Experts of a small language model.
Size: 11 layers, width 96, vocabulary 1419, 5.03M parameters.
Experts: 4 experts in each of 6 layers, 1 pick a token.
Training: a variant of Adam for the experts, 220M tokens, 4968 steps.
Below are experts of layer 6 (counted from 0) of a mixture-of-experts language model. Rows are named router (the router's row for the expert), up (a neuron's input weights, with its number) and show model dimensions 0-47. Each number is 128 + 32 x the weight over its row's rms, rounded and kept within 0 to 255. Numbers have three digits each.
Before each expert's rows: "mostly gets" lists some tokens that are sent to it at least half of the time. This comes from a sample of Wikipedia text that the model never trained on.

# expert 2
mostly gets: " ret", " pr", " ab", "|---", " inc", " bec"
router:134147175101114151126092123124085129091163178172167162165169128166124089169178106182171087131075122167087132117135082165107097092131092159119161
up0:127097197073104167134130098155104095107139149107200126151157114139154162151179119220148133156178105192087129126135103138213136130124151098102081
up1:158093100085123084156093140096125104127124080126140177106122181136196068126166118100137092164084131114130167137100105152181136159076091157206149
up2:117135146115110115090150155178121169125135155102109108125082116152108071140135126118134169117158218224073119139142143152130129087118109132149082
up3:071115199085165131126112116164115116133156153147125086177126104095136130173099122143119150162168119094108146142091102146096144180089151145101184
up4:107085152134153164128091151141108170138131095115149107114101138114165114140134122186088112135173151146154109144168098113134189141167128162142160
up5:149145164144157079133075086114087117105100143120169176145169167164106073115159175100150142125118182178110116137127091057150119151186138169188092
up6:151144198211155181130099136108126141142118132127134093165167158087113099130168151154110150065074133085114099151191134153097067116132069138105121
up7:152156130141119133121121139179079162142187156147097134161144156142083101162072183146133127084171077139151193103117148137158099105083152101123127
up8:079115108103202114151116131166108097159122160090132124133177142189119134073158131141119103125135148113143150101100115164144130165195143139170118
up9:156161094120094140123117156160130219102087143101110151181122150093090147119138128133164083123131106181099138118140075127133084186160167184156118
up10:095097154132147147139126162131163106116140182152182143147138174102155099119136150186164151096057132128173131175191132119130131059076072156162136
up11:063149138132171099108106158151135083085127211156110126138107076097170146124094140107080129127106121092132128091125104086097157201138128143108168
up12:110167126208151108117132121122053148156171161104164120123167135132080099113059115080139095138083146190142092157164086137088151117149133112149136
up13:179100135072134134121152126120121106117097064111143118111154144129142172139117074176139084152118086116109122139116151126118205134113181137116133
up14:118149138158109175165091157153133147138187159139127128140123126142126055145069126163161141103126135119095070139110156080139170054105143161201109
up15:138053143180059141101069116140130157120177104089123154113110148156089136100158147105122071147126082134106146138229123102087099169126150078158141
up16:123121146121140138169132078123113092116141188186154155143151175121150139121121075148137104179113129188127114169123089240041084139162114164149166
up17:145111137115095126154128175123082108115149139123177186132149144136104105162135157093104124167079134169109123147196114143200102119148087139041112
up18:088131097095145122150147063062123166113144163107109132167180093112113082159122047137097080061148117180143120152089144094096131137160160093111118
up19:123173102183122125122179169132093108084186136132174112150165106182141106127149127140077082167140095116133113104098117086159166173105137133119149
up20:126169099125176137065106082137134110072125115145136157162144203161087152155145144167082138148143122136124116149154155127107195176121172155139106
up21:106070193146147120138126121141136130113075118140142161115193124104076146135139114123106137166136117116159171068104124126113157134136156050106100
up22:111094121128127108116109115127132155173129175092130163233149134132134119122108101178161137097134114169110163125149149117059093147108128143101149
up23:143117132106063121145149107122149131139081113174126154191133121137098134156115085062148029098094132106106164115130096168084168123109074110113133
up24:199126136100116174174098115186134169135143172176112115113124142110137098062151179138109166127138120137124129140137160139177083146157158114209148
up25:145139099086152155064192171130146100091123152154151114163141155092113103088129099115136112117081134111126122148173110163099104129100141130176131
up26:140139083156091085156132172148151152129151123153168137125190098127073092119130111154137054097143155083133188086101106082106071199126092136146111
up27:126164198106091103127091087167106085090154073086112136171136168116160085082114166116143152106111176138160108131114160048123061159103161166157164
up28:144195178088105134128098105104126129112200129150133108129136096144094154114114178120172142160112135066095109149111135145141135134131129155110146
up29:163129132125133199153128126200136172142145167163102134191101173132128125135112155112186124164106119113050150108167128122129096097080115106119119
up30:127165123177201142138075168115109142091152124109087150121193154128153125139089120130180128117095164068159128096111079133135090118105139136180121
up31:139121127110138066144191101155153168101122130137135130127171138111112150099107167137134134134117144108103149134136126114129172091103040080125059
up32:186172165163098124121128119134084101108152084170133182140127153180148076166108130153214093137155103146130131136122112205125203133077161085149136
up33:129165159095105123059061144152144102091109110135118122154063107145143078179167111211111128106159170206149091110104102149171098132129092116156117
up34:086100130132098143201167173194160124175155170101139138135110177108169134140158165137104119148147122097089124104101105140161130106058121155186108
up35:103175072201096096131101112108116122081163141132175076118120157104107110132099113168072047152128137175110174115178134122104075175112130091113116
up36:070129147133121146100154172136140148148122211113133108129189124102173135069156103122118109096101064135136108088141064124146106191114073154167121
up37:106170157095094108123168182155143106127111184167125178104093106103142101121079129073160096144080099059131175124073122088076151144081141098170141
up38:177128099098114161162112139075141162122102128111180149144155118128083138127154172194122152134133131161113153185121122133153097089115098128079143
up39:172089159148098141095148134161160122160137091086101127189100167085139142095072141203100128158099076111133085156104126085130141096127160141140157
up40:111130093166171082132140125091138114132114177153153141119209058123090139143152182140145096080179136093092125138178116128149123193140091116171118
up41:129135156094103169138114103188142163102165112112105180175046082089120083125108187131123136121140109109110143082086114129137120090114159128146147
up42:125185102164096097119118154161111137167119109111118129152142127167166053093093128071092103109125129115099163128103155126099153131117213119134099
up43:185153099093098104101154128183123112087114144113170113113141104188077070194111152133100107084106171205104112172180143191111089116092087069152128
up44:112142183134089149079102168135119188101123154107122152159130071129121122111146102128163099173121136117101087082154053168144127070158089132130117
up45:157099111100198119123129090119103150098210128142123187104141157103102070108142139123164142083149114130085124180078135111118158168152122136172149
up46:143111119109136144201151125118124080105118216159112172144049102129165091117138110137112139137142113136085140064093097153082128110187150166119139
up47:144124154127110115080114125058092088117087103167141126130146155178105092099191110114112117126133167156119162158106163153090121052178105161132134
up48:081177141134102207106125132124114171130122188097090118136117156132117098132181139128159092161134156155037153119100117120128101133150141114178158
up49:100176161189132156116130122141129110162193127170109130098124111070122113103109173063090075136189123115116114176073052125121136140114144169193081
up50:117066114094110064142074126141100091094125130164165151136112179178137134153160144098158111136100153123112155063081148137150129180129146154120113
up51:086118137074145088130095167116131155109186120130139146107087094105111146099133191199150100157183116130101072136090139125131154094189132089065114
up52:144104215128136139117129132134182117123135149124100165132115122154114134090121170159092089130129112099126143054075141150159172125068143115114189
up53:132066133195132153102184139133111107114083113147090144140104124123168137078156179149077118116126172116155160073147114110038107195104113153143171
up54:107144104126114117109106106178101160157121143105154108088107149160158111100141129052113074166130119167120166093226118159121138101161127122163157
up55:118171128091150111112150110164098045059148144126138099155121095120141078111105138194190088064116167140129130054122120075158096128124125130186122
up56:144171168093119176170181157158146156124136105165144130125131163153109172169115162187087102113107093108097122156140171167100192092118110131174093
up57:103173140119151162092160104142105115125200078145140083115098116126083125117174150090159114136136130164116147105175067099082141147095076122149162
up58:135114130133137149153143183179099101128131112096107158172167134190142175125137129135178143096130132135181103128124144147140130136096137171170112
up59:123112143115144117094102104168102146061211153107196153067128148199129133145144116140109093146058157102120113125097138089166117127089189089105111
up60:155109145175090141129145177110142132072146103121173106116150216168148116133133133133108154138092103178046129112160082136097073169140147173143118
up61:172116131101168064098070152102092147096123158169199112147094155110122137155161153190113099139101132115140086142131089154141156188072085114105124
up62:175104133100129149080124101094138080101128082143174144155154171144128128088162148182173142136139110209125076146165167151088149153134177124114121
up63:046076100144161142132152176165105079120154123118109139148146149197082142153118132145122070093084160192162089165161091163090131102166127157128176

# expert 1
mostly gets: " her", " Pro", " pro", "ootball", " sub", " play"
router:167147172087108168116111140131086117089158171161167160169173100166133096159151120171146086096088104159092172130147088164107092112128100166133186
up0:144127156113139083195073080159100159154100172107187139154202063142146152127082124145077131142175120169091106189143098100116063138132135110086091
up1:067115185103142141145170119101105123129144140132150131160114200100104092166143161150162085133106140126061103074100143138118125093193194124121124
up2:117133153145058064109081073119124155103105135156160186132128157108146162114138139131147085154106130086123162189106095154098124171162133135122149
up3:147129192138108164119115116040113135113153075134106093100101197119141114090174121119119171126068189139108077158159131130124153116158139100146166
up4:150085121110094140151105173069130140103090128202149144084085152180129124146139153121121078099153136154105100132097119135116119110146109127107123
up5:158087170159067140101121131133149135095092128164084167174121118104109064159178103109193165093140124085113159167162117150137142083173101127166163
up6:135155121150166148069075056054114165130121158129111115144117117175122102096104112097115105115106110085155144121149140121149091083116237093135128
up7:115143106137162077085092102092103072108141111188152117176161153083078110144126153081165140147166148098068096110160122151075138152194126121154139
up8:171104120125187108084096135148104093127182183153114123167111132127165117126122145156103060170128147133117109055203062098111134150198107168102153
up9:171083156155151087159173071094123136113137163156114161123183108141140103126102133175181096120107147106195106066134116182123127119179129099179108
up10:093161114108071105100116083195126078105101093186184118101129122154128111137070112157110089129140156192151148152141073077155119171133201107163133
up11:097162073115148149162184129115122164118157165141143168151079152097104092078139089140091090109097122124105128161170098182162052169108090168144146
up12:160156206125151089150123105057099101073107132161159150120169088119091081133123143120113112113087131178109142104110095153144163146108142062117120
up13:087118131108117099113124162168086096143103077132185118083144138153079166150200136157136076128148161156116171118099120144146094138135112131135123
up14:130152183165181123114130105124051106152188129059118120155153106098108102146102163201129129106132126140152109166107088110126074174126132158065142
up15:064105106162147164098185119107153137087099121128119100155164098129155153162123100151102116176150134114167100154127156128070133207138121092084109
up16:142145141116159096085143121084103174123132115100110130109095134131123104139143074196168157147151133062105138113105134149124113159156116099128094
up17:144143188126141111083138133166102205108104140103155179137149138159096086188158168081162087157116134129106152112097056145100187098150141146067142
up18:096107189102108084120156094084075183110104110153114185127146109099090072106132161141126148133129114106124095154167106209077131099162133160183088
up19:146181180112136149140095149162129189115119157121089152201168158084141080128115139104127193108107095132089138098159178121127116084146128168153109
up20:152159146102115222113144146117115154122140214164127196112138102176124131138151047102092126129186150136104095146105189173132146087109157152160129
up21:076131104096176140174114082141114137102145155121142156147103137161114155106161092140086134181116146134125159131104164139123106095166102150071121
up22:136137163152115125168057087131131119139130117145143136158139184110138142164136171056138121137190145166114074145106070120148143147072125085161091
up23:129160112179131152110097083107052180133101089148128108160138140092126123133095183139137123134079110072089149159120106110140134086171158076155058
up24:156082146131119116143138102142118110109128118122075180139210094160133089115169088149131106156137094090158180125140160116102191151151093140144153
up25:178105137071089179146098130189118103091214181104110162169104093145120165160131131087101086128173142114166141101059137078152126139089056125148124
up26:127149086122145124140131119151139128144124143166162087098133194098153098103131141145197101107112086101130171080129132139165098188113105139162074
up27:172132175112127046124080066134129150121106117142137114077141142147101130142159129134077131128107175138128151117117165155134098112194083122147097
up28:065180078183172110115115091128090108146178137128171086103207126125165134096133124144121154117114117111100072179105115071098131116122127038117123
up29:192189147165084126166161162156163121128126129172132133175128116116152086104151133171185143173164116121150132111082107101101156193188111082107109
up30:120166167169181113131141151122172171124169165145186154175156128135119147156141136074082151131076147168118183089107092154116120162124166117100136
up31:129126147207111155128091119168094076125111140141165110181170089106161154096091170146119145115099159063151077107131084099125122095130096108180152
up32:139208114138142114082097119101107155117118134106128110123149139125089086158115166133111148153054126108117120108129143142160132111148165130137072
up33:161141140140139146146113074149136086122155153168124147179203124147129125165161176071112136116144096148091125152172098155071109127095117131124116
up34:124139151130099164085168126105137067134141172076160090166177133122162117084104099137167126148193175142126145142143144116105136098084103183086161
up35:162181168123152135094161154159105151127102168146074162161161145180164116145101141136138138125138157171148158138194116085112165128061124115144138
up36:109130186160106183163130090129129065095137103129135184126131097179151137108147105145154146163117134145127160114109077142077130156086126175197155
up37:146103144112145101127131151093131183160109124101168120182128151177119169187086117173096067121217146216108161149157122124082105150075090160084138
up38:150149154158136170138144133092149161131170167152131115090103250113178146098149177174115096099124138132122099145136080109135092091131174079104108
up39:177100101139126088089053088114120121091127079096156123122110211145130087144126171143093133108115101190130136120107112124150119177177126148127085
up40:089169184108170128160125187153091124114128089105126091092103199127119155141126140101116076138137072101120176109108086116111131121144110139137029
up41:154084186085112180144122065094126121114114101154131124202130120189148137181131134168110098091138176163100163121153112153155157134085089126084210
up42:151162095141110132166118154096142177099097128104095091134156180178156162126144174072162128196132153181136138124162131138182092187203165134111095
up43:146143130124054159110090122169119129132121099161131165171129099148081095122146132097126034127056170164067133129080106180129114116160040143097102
up44:176137132184044161138115175154174164116113117117154191207110128118138084139107137091218187087109077126085144164112130136175111139118087142115121
up45:105110149098114136144188127152123127140062182084090088113126120111101093057145124197121090072127082084092179145168140125115082145047139136065139
up46:088120065162170137086099110147139118130153100131086121178174203135159141150108126146057147157093186145099064127165135122075071134156102141155116
up47:167114146093084121088015074115130121105093144116120146172111142146138130174101186066127131140127099103079086140160115128123115100126144132115165
up48:141183179106127125075137184079100087108185129165153111137136147153137145122111136166096117192175097091112143207167162142165136122122189173105103
up49:118122129169103114107051045084159136118103138149098109102146186125146124144141093118100158145131211139096083092122152126116098121181170097126102
up50:146144214136111145144092078122132063135186206136131138156164113111161131114122128148112138137105137114040141104142118128085112110136152114104159
up51:190120157115081075165050091133094092129161172127112124147150134111167151123127124186143086178059129090077165152154128133135078094158128172111109
up52:129138164099120141171111168056116159126104153118121126166172184104169144105142137181143170121128128084141114077125129112095138188121123143070093
up53:135081133077160153114177119134112130114133091114157151158134081109164150132116119145159098092100150156175181192147099119081092139098075100112085
up54:166159108088078212182140147109154148105142112099129168134130114151106093086152089188111157107089088137135145121163130113098083150102135164090093
up55:110139130115181182105106185115087169142167137148138088113132137154116122115126168158162090115190182130135130249128162150096102118137089174104157
up56:039107099118134217147085172158146126127176090103149153109107166147139102142163128169128086108150141179140063166123088142148122099114145219145110
up57:077140161122228108140058136122110120092081160143169147161159103147100127113148118123128183134108115152177131191100164118158113114123140129182078
up58:123113127164174165086136139118090109143079141151150106196125144165174086101161140127086110111155096119166139185122140161118116161143149116094108
up59:133143102117070109103155131091146161117183126128105152164096131082114083107152153087116099159154066060092133139095132162062080151097134182144148
up60:145067195120141159094129148157108125084168118099147148181146169117113067124114136153158117111079098146082077178146105156129097133116087186149133
up61:076110160116155112133149130065083123079135163103121103127083124067132082146176120210202146124162126085094133141176097088096106121176144155131095
up62:067164158165129083124062101064136158150104129192112132109128217121108148167152163111103191212118152080099094152136159126165124087137152123109145
up63:147131164147146168136120134103092135152142186090142171147202109092152065123155076111164175154068151149056059130085089102091092129083103138104036

# expert 0
mostly gets: " de", " d", " after", " te", " Sp", " Comm"
router:129148172104110159099106118188087111088160170172169161177148122164133104156153112166141083112106120167079129154158083145093090147119093160158158
up0:136132149137071111181102083177091142150106092164135102149167179122138074150119128092133095124155117143160120120159132137102114161139113123137175
up1:087122104106094134108146158112106060107171122116126088131060172177139129088145077140154125145186136080126156114188089102137157184125155164095148
up2:114175156109155097102153071107057110114126128121172069124136092127114133107128129133197117142071172108128136123128106113182070159193129135119100
up3:136132099134166185139162158133104102125195175124192147135201080103156184143125133124135101116125145154112143144116140115135157122134191103122131
up4:094111119119096077122172083097118099113122172145107093126159206126166073138138106165151125138070130131128156129134112055070128140118131085104122
up5:098112147155134133116134069122084125155128138142155082157204105143137108137155176154106071095141110129105147098138151131087133160192096090102104
up6:091156130141141185122102174163128047106097144166170133116136156196138124164143145134138136105107177173124134147098154138144139131111098136142133
up7:133165183170146172153103114101121116109072127069146176139116098116124093127131157128153170160033098119104127119131125112126092096208157168143076
up8:137127191111125163085092151102118119131189165117148095109110128125114163169134159168137088119202133118132121139181102168167110063089155132110114
up9:107108124115108101127167140132090088110204122100186165114182075180151090148168097115146135118204149156140096094106132080140123118120065157152121
up10:120147125060149075144084154158092147100108136187182136121130141127125120093142096142111096127157159179163193101167099169145152104178103154103092
up11:090125183058119179105125162105138085118159178120141108099103165133081104166131114136167133138144138160125126112087156081118109167152106123127134
up12:150137151162115134165128119180124142108113137115118178149143113144123113191108180073131142157216109157080112124165149140156128105119109121110212
up13:168156182200064154143111117146150122084142211174114145189134143105141124132111187159181129097048142096152133122120098119147161153126134133144152
up14:095152161104139135098140098111106158131116096113177107138150142161082153156110119151088073134114179174147120186160127143091116108105071090164123
up15:107128111161096170097102074132127135131128158112127143148095137176096113124099128133113095113164102162094113217077142193133140102078047106109151
up16:100150161107153190126150077075167113129175064171125112144099127155158125096165103148190105126146154148143128167097201158188157170129128148135152
up17:115133103140153152091168147117135144146140137112171146181124118157096137160127197193106122144099139101087130138115138090090088198172145164083118
up18:158140154142059135048084080125082175116092155164149101129164091154175167127125150064133096100148136146187155123120087124057124039120059108129155
up19:140121222081138088144133092109126137130101138137179080110169113093110095117121132132098083129117112118140160093152162097099124180134086165186135
up20:165125182135144124088158093070113159083074113131115125149183153139077059124092114128144124137145118161112080114122100140134119094152106141157096
up21:112098164129120148122132101101188129091130159151139176096121149125174121144114147098115096089150129090087126142074028156177165108071119177161135
up22:165094115126123142138113166142087111116177113131204138114121135117141139152163161112167152093115153132094146175102064093088114160105127121177103
up23:166158120113173123113182080149105098105065155122094095141160126115154176113163074149155102155117123124128145132095161099133121117184163145090151
up24:119152157143079170164114094068157109149104193175119116163165127128149106131118127105109144106089134123136168150124113129120057072175147158111114
up25:185103164125122118115146099151163130084133098165120113125091129175156102140107151088092122147133109165123117165103119182114183084167115096120144
up26:137096133152126159100096156150102130107120130116180144185138065139100102193177130188145076144120159140103121113110092115150090146117076093145089
up27:161121142106152106094085050128116153102165102115155198104216135150094135113109115131179140150164163190085177082134127088082131112089141150135150
up28:127146121091119118166132128120081149132117100148136069134134127145142116114095158151128083135088148189152147085119124156078161070152136151189086
up29:144107108119093146161164126128101103138102162176141139128088146085188113083118125131137106131146088079086118094152094130069111133140121139201116
up30:112052128122134095130106144173163070153109121164161158118172138174113141125054120081129155110136126168103128126099146140088139196142127146076156
up31:159113134094116116091120134169124104126156152180124116127147109139172138139127183193103059123107080138031121080113118101110137116157159134139130
up32:209129168122112109070131158077151158087151123174197114139108158129144183146157128108132100104166148128127111105083111132143125165128133156033088
up33:159111100109125125166104112154148172124147165189111100222212099104127112134086185153125081133071125120129166079120118123078136101180126054156139
up34:118130137089160113180100140126060107106191111109124128098125183103096056135148155133183135115105121156169137056126132101135154096159135166086118
up35:122170158107156193143118144114113118137093132139130176111191131088177090106083082138140133147090148074085134162092132144160127095179123173061180
up36:159139106127086167103176069131098161094181134089132131143147106159151119146142110126102183158076188128061125154145061086099122127121133175132123
up37:159136156122150171136098117090137173146139164118090133129134173101147148101150082124164143102109167103147154096191182105152106071190150110123145
up38:082145099157111155100118150109131137117131138160135123212090093195159131139080106154130111152109158138080120132149153126142168052185125124119126
up39:179103144115118105143156090062117132154128168113195101116132120131139121077142101116109140148116158159080143125144194167101090122143160192103175
up40:084145132105154212050115159141122144148193099090172111103065146177087135161116085165097110132147162132093101150104199153121087118057092139138152
up41:097106189141147255093184141145109131132130185075107132155174142157097111148103083138177123150081109146099111108126071123100109103154104143123100
up42:092176132114139195098130170152092130132110125086157108156162164151094147155095145089138112108141103073095101105186137128110114136083162133160097
up43:152130167133110165134122122159117172111127128128136114152072061137154120135149129185135152086090111116181166097119130110143112140188135137164118
up44:106047139127108089142118116108098118101130105138129111079080101145084110142108081128203088104181114145182137180206130122154108171191148134124145
up45:135123047098105088112089108160121121124118108171105136113176089182114149115146143137188142110128126188115107170095147099176129136175068169169136
up46:127075136145174146125212135119113081127168167136134104126136173105125142117172121145153137122120084132073151154199100081101139128141157169153152
up47:133122186093096125163092089143106087077095154092159165162126121144141077119130128145111124141144210170141090113160128080180081133096108107064214
up48:154099106122116107095140075103023136105113149152153160185134117197072157116165155157131086161143142116062124089136099091123113162161125139115135
up49:216087157131163125127113137153110136098126118149117061097106126133128114131186088173136111163163142039078139078128129133031165127177135108136094
up50:103166074132132114084125183160124142123158099094162162119115165140130117103122114133127121170131086124143168119137125090148119153135155229067118
up51:094156092164157118120149118126148141107135112148133132206156104123118082136129058079150130150095144101160158115194069155133102124102084194139140
up52:137117123083166160141194166138098101146138123144166112164105086127111139107094110093116124101109108187151155157226127154119155129131137139142146
up53:120154193103120167142164143126152086133225125162124120130088089118160145139124119115144118160127137154112106133108144144105154142117080132156155
up54:101100187109133098174152186065144128140136178132117096175140130126155155135100116143143084110109165148083118083134131129097110154097167180100149
up55:157140135147115092165171107136096173136101106146171112182098138117169093133128160176109123138119093082076166103085139135129095163158119149057092
up56:099100111101136110044139136191084098085107116175155106145151161164176107101122170171122068109088192138140159220200086160093130117125125144146169
up57:128064168144155170103188139123116122152153067096135139134127141096111119120140083180125087112086103184059125154108119153089073170072156190132098
up58:193098176143118110120091127146138107129079119138192155182135115133092118151117146143148098116039122124166086123166131106097100097151087125133121
up59:138102159112076215120135091166126117118121089107203088148113157128143154130126175113169124087128112128102107167148149119176104095144116147078178
up60:071138126125107154150177125122126175141130177159103056099078116111094146125146046184173124120123143138113181144131108152185142141112150144150204
up61:167125166100114073150125114139096073102121087124122129126113074166160127136127120172124091157122130143124096096075122151121054145118156146110135
up62:078095134079184115082145110143144092097146111058141117121170066137096104109187180171080101113148128163158136159195146101060081121187162123102128
up63:100154140097153161130168142176139114137160092131130099141126148130112056145120102127101139099155106128064161102146164163149155127046113135120162

# expert 3
mostly gets: " had", " were", " has", " have", " been", " is"
router:140150173118086170110113107165087122090169175162166182172152131168145099152167108158169083122110129167081172140158090143097100135133092157147165
up0:169158148146118174120126144200103126128163144149113076125174070127097109139132141144058119149073143081081163141127099114145105125100141109135148
up1:155177126109113108117094075079072154123137069088099173135164166141095125122135119152130133104110165172120085103136177102131112068116106131148211
up2:147168102095134137164105121136112133112155187071108154176139157144115152118089104167113078133156109168131083138149094133165136135110163108080124
up3:143115083089162093161108143136122109073122131193135075133179128128132163097167098118121085132060153172155094075134134160177109159191114083133206
up4:141188145125121124133142081128088143089131167136144163106154152083142063171145084100129148130178104109059110101073086088132125128134133112103114
up5:174185173111129113152126129162063045093121161147098081124140087118100143149170146099146119108157139113148089122180155121165099176111078132101170
up6:095178114126176164096174123093096157131112091133140074121138079109139081176129149135129125149129185141139086171052128105097134155181103176149119
up7:093154104083183125095105182069122144131086091144170107116064104121153177124132126101139117151125091170129146087101155100161062200212112183116121
up8:093092082086073127157120123064076141160213086131133119123195077140061082120103142170103148093136167164171118139175120142128129146101112187113149
up9:130110101109186169134110194135116164121065129126148092159089098169082141113171108129101054163100196149134133089129125157068126083162110221135152
up10:124118150082117177128106066197107115121173151141161184163159114097125118089141136159183128123118175129114106106167091099064092075187168133138096
up11:122129169126097170125125113178136135118087194162077101142122176082133107122107140132102148136085121065036144093119090147143064096172131150122174
up12:154111154078065101102134074065115076076102092144154124153135113153161078168130125100160112124169178124152149164138116136121089155121128175229100
up13:164109095110127142122160140159036152143081098164102168160152109103092108077184123193172095116140129153121099121124156149084152125157176111120151
up14:082190180128119166121094119164135120127126071171149087138131128128145094183097170140154087154150184092100140176128125102109154146117134147169126
up15:129130094137104121130126098141055146112123215086131119109187083110130168101143085182163103120135087161125149154141148146136141089124172145102150
up16:121123131181132102078167165106082093139093174137199095089157085085114093125104087148127056107079170154143144127125154098073061110167123122160113
up17:123148115111122166126149142065112155157153126113203138118134079147159135120151154149160082090135169128080136189186131099080105120080156086081115
up18:182178148137101125171130126151122061142145083068161135168141091142102131168098130170107086057170121091123158096149115127105159103094096111153179
up19:106192119101154179138137142136141125132126189101152080164123121138098164098116119124162080102157148140049124160181136120163117112072040128085111
up20:129135151143113153156145119170147155139109157110148112157109124182136097084082087147111102152090129159111144115052092110108108150126137112123121
up21:141129119106132185173095161119116103144086078172132127136116124182105156156149126141084072090178112177108123163164108159174090113082121142091125
up22:100120131160178081118121107119112106173160160156113104107114087146136117081152118135099118111083103143115141160146121132137129089075128097108163
up23:114139079102184080129155077099108082117128133114203118155126138143163071130086128161079116106176150143174086142124169076187080169135060058125125
up24:096131083161104126167166079173092130093135205189192123200117144115144169131139130162145126075115139139128091144200099085169125097137061155128152
up25:109216208160134077131056179138156086126107096161110131142188103112113155137081155132152108150046127082126066110063121132125116145130143179130127
up26:127144172127151109135127074162114089120099208157173155154086129109189126131113142154105136163098194151122123096123107056093108161105124132132152
up27:130128118173124173101176154150122160112137147075119141201160093110168125162103102187178117125102135131146108127146148105078055182134114121133169
up28:139150145122104110094086119122110098178131141172107068124163088127117146130060122092130135107128186137154126096156147096129061104160127093174183
up29:108121138154145185076135114164126125114168130081168092148160106101126140115153148173128135103181148134116034155105090147178109082111140159126098
up30:088096196126112147069139139104114126129152117114142206123186063156083140075170136147115140094061050142087116090161127133153151112101141137151159
up31:117205159186131139087121088122112148076141149154158129157095146139113128118164090201131137149124113099128105185096074176122101085118137068082144
up32:062131131143152126140105177128145089153153127111152114112149138147071150112143125176100120150124152076074096107112094165181103102098098159101154
up33:160118131142108147198071139111082110073104165090143110110124133139090117154125179091099088167115133100102086063129077117132107128185151099089093
up34:156172163185107152158159163116103068117147209135116142142098091101133175176118144123187062095134103101113150143194146113164137114180125134109088
up35:086175175146152199087139131121117106123122122166135137172155137084171133112108175155168135116148103107100102103135143166156136147079121123162187
up36:083125196088198109130055129153137120149118115173095099093173128200115078134118138171122111127128098125131128067150073121139126113125162137110078
up37:153171148147114189124098120142101029105183142107148129141133124167075111114161131159079131111168121165140118196201132134123072158191113109180133
up38:113152108112163145092188168142128123077133134114102156170128139120119113099155154134136128120166138107131139164105146148133148181152116174136155
up39:150166098145113140091114112138109113107105092151133117147164125107148104118094153117141067121105131195127116135138116127061139119192126147151093
up40:135113160124128159139190119108117125138052101075114124168113098070136079084120113171117127079161112098076061098129061143114124119103152118157107
up41:111120114159134130136160132155070166110154114128164099151150127189164135129083118139151064156163101117077131070027133115105166125110127101109162
up42:176143126126140133154175131108124123104141124120138101126129079120148098089123102105164079091098126127165139163140098144169131176129117131127194
up43:137134112106119108128143122167132120107076108174128144202134157154161132142061125100109138103122077106122166098133153142134099108137146162153159
up44:126125129103089082141034112108086104081112123181161108189142117188135095103091138147139072150181088137150154169118150122123110181090120076120148
up45:144162165117128192086117104140099108096061185114137144092127079138137118137162113078133094112089108192113153137188121190157099123120115146104103
up46:147149123102133077076082106112114135062084120147132101089148104144144052065144092136159144103110162167157096096101140112099101114173113125178119
up47:110137176112083157160133084195126136078169158115157122232130145150110123155118146179121097137137145177136167137109081147167114136134100113064153
up48:148168127131175204147144159100049135119139058118138122124099172134121054117149092157096097097085150120075065172148143197150124150150135148149091
up49:112135178138110090120110095203110059132118148139152126098166132130073086072094078105139117134127102140113173103106084097143162112141104141224130
up50:141086127123089177178115101128171159116103150149118128101157124181109108109151144149157120122173175130132164140144088167112094160143150150159205
up51:081134112106139108185101106107110132111167163169127126182112085079141165130139153138083077138115067102103160137096138100175083162134094144164118
up52:085149198107073166127138160149089077108113107133129157165120108135153103098165193092101136094112101139119145141104153154110181112084119191186117
up53:105103092129137129105138176120125170176151094134089061103153122123112123118153130124163146102064147125132106094163075109092055167127106159119102
up54:098134127119214133200148105093139095129149120157159144163141128158153087155135128139140072157075172135085076108159094115084147172118141117140090
up55:132161146098146088086104103109115157113079125170158118136121110172062138127118108098139101101099140124168157147161116126150133133046114112151167
up56:131150129120149132078116101092081099143144094153176116174159131115124100133096117136212071167126156098059125118108144153106139172155067104128125
up57:097159111110151148108092180120081129096105129102101135100089171137119114117107088132168045148112206146126083170125127121146124144168117124133157
up58:113193175117114108171198081104127122107081158110117146136145113100157132120127152126162150135102096137077175107103123162114158132121114144192092
up59:185092161154140124132143119138096119106120132143147088131195032169105095168103134176155057130120150118114122070092152158091168139111086106168172
up60:126098113174169107126151128147126116154105109169123082159105099113146044073072159122114099110094102131140093108134107073127110143140097102151079
up61:120106118100154106090140182089095149127096115189090108142126111151136128093115085154108102092055055149106126146157150174143140105141055148102190
up62:148207160117074126090090136165124178112146135160117178172130104083130129089141148129170116137122122083114165110123114144125112091120131121167119
up63:161162151099115170119089135127123158080168101084193124135169119145097155207103077141155168154137130106141100138143123118184101115159143134140086